config.yaml
n_layer: 13
d_model: 160
n_experts: 128
d_shared_expert: 64
activation: "swiglu"
moe_layers: [2, 3, 4, 5, 6, 7, 8, 9, 10, 11, 12]
routed_scale: 1.0
router_logit_norm: 1.5
norm: "rmsnorm"
rope_fraction: 0.25
optimizer: "muon_variant"
lr: 0.00517
Below are experts of layer 7 (counted from 0) of a mixture-of-experts language model. Rows are named router (the router's row for the expert), gate (a neuron's input weights, with its number), up (a neuron's input weights, with its number), down (a neuron's output weights, with its number) and show model dimensions 0-159. Each number is 50 + 15 x the weight over its row's rms, rounded and kept within 0 to 99.
Before each expert's rows: a language model's description of what the expert responds to. This comes from a sample of Wikipedia text that the model never trained on.

# expert 61
It responds to: Semicolons and colons separating list items, dashes, and adverb endings like -ically, -ely, -ently, plus very, less, often.
router:42 38 71 65 59 56 47 47 49 74 61 68 59 73 61 34 60 59 55 58 25 72 53 71 61 52 46 33 18 46 62 47 51 34 78 53 72 37 60 38 57 42 62 63 41 49 81 67 47 53 43 22 39 79 36 74 42 52 16 33 43 56 37 44 71 60 57 23 54 69 48 68 30 70 52 43 30 54 75 36 21 38 49 43 72 41 43 63 39 55 58 63 41 61 47 78 24 52 68 19 42 26 36 67 45 45 71 49 72 51 49 59 53 41 26 25 39 54 44 36 49 57 49 70 55 46 39 62 46 47 64 64 53 37 86 77 51 46 44 66 36 47 54 63 54 38 46 40 42 52 49 02 35 52 24 57 53 60 50 28
gate11:68 47 73 66 52 51 43 49 61 47 72 62 59 42 75 66 61 54 25 69 31 80 62 52 60 66 74 35 45 75 60 30 56 48 49 37 34 52 36 31 36 59 71 57 68 45 54 30 53 76 54 84 41 44 33 61 47 45 57 26 68 42 71 40 66 30 35 45 51 58 28 46 69 51 43 40 60 40 49 46 37 50 53 63 49 55 69 46 48 50 43 46 42 34 55 57 39 56 39 66 77 72 27 58 62 73 51 61 56 42 42 12 59 42 25 31 63 26 24 48 45 80 54 52 66 34 31 69 76 26 13 27 71 41 75 56 49 44 47 44 34 29 34 46 56 57 68 43 43 54 48 28 40 41 64 18 53 56 35 22
up11:58 51 62 61 45 59 69 57 60 54 55 46 54 54 71 66 68 72 52 50 36 49 56 45 40 45 72 51 36 62 62 19 67 29 65 30 37 40 45 25 16 62 38 62 57 33 64 45 69 67 62 86 43 58 18 74 48 53 43 28 73 51 90 65 45 39 37 37 61 70 03 27 70 87 51 41 48 39 52 53 32 35 40 47 47 48 67 62 59 32 41 59 38 50 60 49 47 47 53 35 87 51 39 40 58 63 66 61 34 59 49 34 56 54 43 49 29 40 17 43 34 71 51 38 42 23 39 65 60 40 28 49 52 56 55 46 72 62 55 56 36 31 36 69 68 62 54 49 57 74 50 50 28 53 52 27 24 55 38 41
down11:75 41 70 32 54 20 46 28 65 28 54 20 70 67 56 58 25 36 53 41 80 80 57 59 61 62 44 54 50 67 71 18 86 69 51 62 41 56 39 62 46 74 30 61 86 44 66 46 30 43 57 41 50 47 55 77 49 37 40 26 43 62 64 64 14 40 49 44 60 80 54 41 47 41 55 37 69 47 45 61 56 62 59 50 75 54 42 47 52 65 62 48 67 62 53 76 55 75 60 44 51 25 67 35 55 32 57 29 65 76 49 31 59 46 48 47 54 30 58 53 47 38 54 76 65 24 63 44 59 52 42 69 35 62 66 50 78 68 67 55 44 42 56 52 39 44 75 53 52 48 37 41 61 73 59 35 29 57 46 75
gate12:44 43 50 34 43 49 36 44 38 58 75 34 57 60 29 28 64 65 50 57 28 29 54 45 82 45 48 49 68 58 58 53 30 62 58 28 45 45 62 40 24 42 49 67 57 35 68 49 12 61 38 26 51 48 52 45 46 88 41 46 43 57 39 45 62 41 30 41 54 71 46 36 63 76 32 47 84 59 85 54 54 45 42 25 41 57 65 47 53 41 67 59 42 52 33 61 40 64 66 81 57 57 48 47 54 50 68 56 53 70 21 30 57 61 44 36 53 78 74 74 53 36 37 67 67 36 59 75 62 29 22 78 67 36 66 73 59 58 49 44 37 37 63 59 66 60 51 32 68 69 44 47 57 60 26 76 24 29 63 45
up12:55 49 62 47 56 52 62 41 57 73 38 46 47 47 43 46 49 50 47 53 41 68 23 54 53 54 34 66 37 62 48 72 19 66 37 77 58 63 39 39 58 46 48 61 16 48 30 54 68 48 30 66 38 67 62 52 59 58 39 31 76 53 63 47 36 69 76 50 56 54 47 50 53 43 47 53 18 44 30 72 57 23 48 83 45 43 47 61 52 60 62 45 33 40 57 66 87 51 42 21 40 54 61 61 41 42 71 52 50 76 53 76 64 80 42 47 76 27 63 60 30 27 57 37 51 39 62 20 62 72 64 42 67 68 79 56 72 55 56 74 19 39 23 52 53 61 47 45 46 43 44 52 93 49 67 30 35 67 69 46
down12:60 50 71 35 49 66 69 31 56 48 59 81 81 53 73 68 48 50 56 54 32 32 49 42 34 41 36 43 35 63 28 49 57 75 51 55 24 47 30 65 53 51 54 79 23 42 11 43 74 42 22 64 53 39 74 61 43 49 47 57 55 13 61 57 66 54 55 59 49 32 48 44 81 69 21 46 58 43 42 48 46 31 59 40 59 58 59 37 35 42 61 49 45 21 59 72 37 68 63 53 52 89 58 49 89 33 51 34 39 57 58 45 64 34 55 57 55 51 59 48 36 44 45 46 78 38 38 63 44 64 70 41 40 63 42 89 52 48 64 79 47 20 49 47 29 30 42 62 47 64 60 44 63 31 42 52 39 67 60 40
gate13:73 46 67 47 77 48 64 41 43 59 65 74 74 52 38 46 48 58 48 46 71 44 71 63 73 84 55 26 31 45 35 31 61 38 79 75 70 55 56 45 48 45 43 25 71 61 63 29 31 68 23 38 51 60 37 69 37 57 48 37 25 49 43 22 62 48 46 38 59 18 48 61 46 70 40 28 49 76 41 37 57 47 30 44 54 35 59 46 40 65 60 38 43 52 41 70 31 46 49 49 60 57 18 52 73 41 85 65 62 42 29 71 42 20 27 35 49 52 36 31 30 70 55 65 55 50 53 45 56 32 62 61 75 30 45 48 60 48 28 29 26 25 63 44 57 56 35 52 41 67 51 41 59 52 51 65 60 25 40 35
up13:51 39 39 76 71 25 56 46 51 43 72 80 56 21 37 69 54 56 26 62 49 43 78 32 72 52 24 49 63 68 40 44 81 38 47 76 53 47 37 62 35 60 27 60 50 55 37 43 61 68 32 59 70 69 61 20 55 68 63 62 53 46 39 38 61 41 40 50 45 32 43 56 66 64 38 52 59 56 39 29 50 48 69 40 59 29 66 41 24 51 36 75 34 62 52 43 44 44 65 59 46 62 37 72 51 54 51 72 61 36 54 52 28 37 56 70 45 77 58 45 54 73 34 66 38 69 55 52 49 17 53 66 42 42 65 49 16 67 66 42 69 18 53 18 41 54 37 30 59 37 76 52 44 40 21 49 41 22 63 60
down13:59 65 38 59 66 45 44 54 35 56 68 46 61 47 44 63 51 52 28 67 50 46 50 59 67 89 64 60 54 37 57 27 61 19 72 63 51 37 62 62 35 41 71 44 37 57 45 41 42 41 32 42 64 65 57 44 75 44 41 45 49 26 43 45 59 45 61 31 43 36 37 42 81 33 38 65 43 55 42 67 56 39 36 49 27 23 46 59 29 60 48 55 65 32 69 67 87 45 67 44 48 71 45 30 68 67 60 60 43 50 66 47 55 42 34 38 39 80 23 41 08 64 38 68 52 75 31 76 58 48 36 48 50 43 41 35 30 22 19 23 56 64 73 61 50 47 49 64 33 57 36 32 69 21 44 71 62 39 40 26
gate14:51 75 38 65 33 49 40 42 22 12 46 63 45 33 48 54 40 60 53 37 39 44 40 33 36 52 44 44 55 33 84 60 29 72 41 53 37 48 58 59 53 55 52 45 54 94 72 36 55 45 39 62 41 49 72 53 62 40 70 69 58 57 55 56 34 09 38 63 39 55 59 41 47 53 47 50 63 32 64 52 54 43 74 44 47 73 35 56 41 48 53 29 43 52 35 55 37 66 44 45 81 52 57 26 49 81 43 60 62 74 82 67 54 45 48 47 41 22 41 76 64 25 31 25 40 79 61 65 38 60 96 42 27 34 49 36 40 41 53 46 75 42 62 37 66 40 46 59 48 43 55 59 51 79 70 37 64 61 37 70
up14:51 50 38 42 50 57 42 65 34 60 42 49 28 60 64 54 61 50 53 40 52 70 57 21 41 56 51 33 51 27 44 74 68 34 54 64 37 27 51 52 44 52 59 44 40 42 72 34 52 26 83 80 53 47 48 68 49 47 56 72 72 38 59 49 65 30 44 64 63 73 67 34 45 18 53 36 41 48 81 63 50 37 71 74 19 51 56 59 19 57 63 67 84 28 39 56 39 56 32 58 78 46 57 24 35 57 33 56 57 44 50 77 55 51 72 52 64 32 34 52 53 58 30 37 68 43 56 46 76 78 80 39 46 37 61 41 62 51 25 55 55 42 35 20 60 51 37 13 43 49 46 59 68 33 55 75 60 34 49 60
down14:51 37 48 82 28 59 52 35 17 24 38 46 64 45 44 59 45 54 84 40 21 51 41 66 40 34 44 39 38 50 45 31 63 47 89 64 50 32 72 28 53 46 52 57 53 74 39 86 47 81 23 23 43 40 45 44 57 57 47 27 66 50 31 49 53 35 56 61 50 40 44 44 52 81 32 37 35 52 31 47 38 61 53 51 82 52 35 54 45 25 60 45 42 54 43 52 36 54 32 55 33 70 58 57 66 54 22 31 47 48 56 53 32 46 63 51 66 74 52 72 47 50 35 62 75 47 55 79 25 57 50 74 35 29 67 67 64 40 49 43 62 41 57 53 60 54 53 34 68 29 82 48 48 42 67 87 46 38 61 43
gate15:44 31 57 48 28 81 46 48 53 60 77 44 66 64 65 37 38 45 42 70 32 46 44 63 60 49 36 69 56 51 64 68 67 39 50 70 35 68 54 45 41 52 42 36 39 35 62 54 50 63 49 47 52 36 34 45 69 91 57 38 31 57 54 53 42 41 47 33 51 28 24 36 66 93 30 28 63 45 44 57 06 51 58 38 58 39 55 45 64 52 57 48 35 76 37 49 08 49 34 13 63 62 37 68 47 67 43 49 32 54 37 91 54 50 40 47 50 56 50 38 32 51 53 57 39 56 51 43 77 51 46 29 44 62 28 40 56 67 64 50 69 45 50 66 53 77 31 81 40 79 46 32 49 52 26 58 43 33 62 30
up15:58 39 69 20 63 40 78 42 57 47 48 41 43 52 37 49 57 53 34 19 53 41 31 64 51 48 58 48 40 56 57 68 75 29 62 57 49 27 45 43 53 73 70 58 59 72 72 50 25 35 62 44 59 58 73 47 37 26 72 48 70 54 58 58 41 32 72 73 53 51 75 39 68 74 69 47 64 65 60 43 54 64 63 43 46 60 62 29 53 51 83 58 66 43 42 46 65 61 45 46 56 50 27 48 46 25 56 78 81 07 56 45 40 40 79 55 66 11 41 57 49 47 66 50 46 37 71 44 57 54 61 39 20 55 59 66 29 55 55 15 22 66 62 70 36 54 51 68 42 46 70 28 24 45 57 55 60 62 47 43
down15:58 52 49 32 45 47 46 64 31 06 27 40 26 39 77 42 44 39 56 33 64 40 71 25 39 47 34 55 22 41 64 49 64 61 34 34 46 49 48 39 32 44 32 60 66 35 82 52 73 67 74 77 34 54 51 35 48 46 56 52 17 45 66 62 42 31 61 47 60 46 65 65 32 53 31 32 81 39 54 39 88 62 59 91 59 39 50 42 77 62 53 37 48 65 53 49 48 39 50 67 37 32 46 30 47 54 44 26 49 64 37 44 61 36 29 59 48 62 43 66 59 63 45 51 51 53 47 72 41 53 31 40 48 37 72 51 43 24 13 60 66 36 37 59 56 53 17 53 65 29 42 43 52 58 33 46 39 58 77 58
gate16:74 41 51 32 61 59 69 52 51 42 60 70 65 44 59 32 36 42 42 65 49 50 19 86 36 24 33 49 30 35 46 63 54 36 86 56 52 53 57 56 34 44 65 63 40 41 83 44 31 58 24 64 84 52 41 37 28 58 56 45 57 41 44 28 34 52 54 49 57 52 48 41 63 66 53 18 63 49 58 13 41 59 55 35 57 63 61 50 59 71 60 60 64 48 41 40 52 37 40 09 88 46 47 47 51 70 66 48 58 40 24 40 46 52 75 64 49 67 47 41 32 25 31 32 47 54 58 60 64 50 29 92 43 43 54 56 68 57 41 55 21 34 38 46 48 46 54 48 34 78 62 33 53 58 46 79 43 54 25 53
up16:56 45 83 32 43 65 75 54 48 12 63 74 42 62 28 36 37 38 47 60 48 52 61 32 26 59 72 44 63 28 33 61 80 57 61 34 44 47 54 15 47 43 77 38 33 31 67 47 49 43 50 59 71 30 69 44 48 65 64 34 36 59 48 22 45 73 46 38 30 62 45 52 27 65 65 15 58 26 41 47 32 61 51 64 50 72 52 53 50 41 50 56 62 67 39 44 38 38 44 47 33 46 35 27 50 62 59 60 29 49 74 60 43 71 43 48 42 58 49 35 50 56 21 81 21 19 50 49 58 37 35 43 67 54 46 62 39 47 34 55 73 79 40 56 69 53 51 37 37 60 30 49 60 44 63 77 41 71 44 74
down16:44 61 87 31 49 47 66 66 69 48 36 46 63 54 55 44 56 50 49 71 55 44 42 69 59 40 52 30 33 28 73 31 57 68 37 44 14 56 73 65 57 52 77 62 34 58 43 50 72 47 49 43 51 59 42 65 19 45 29 52 47 24 67 53 44 52 83 50 81 34 29 34 49 34 67 35 38 40 44 44 56 34 64 35 45 39 64 44 78 41 43 61 70 66 76 65 34 58 63 48 35 47 50 69 44 32 75 46 65 55 55 77 48 54 55 46 64 59 44 45 50 46 70 33 37 44 36 57 05 46 65 62 44 40 74 74 58 60 81 59 57 47 56 25 43 72 60 55 46 43 31 37 32 59 75 60 80 78 42 62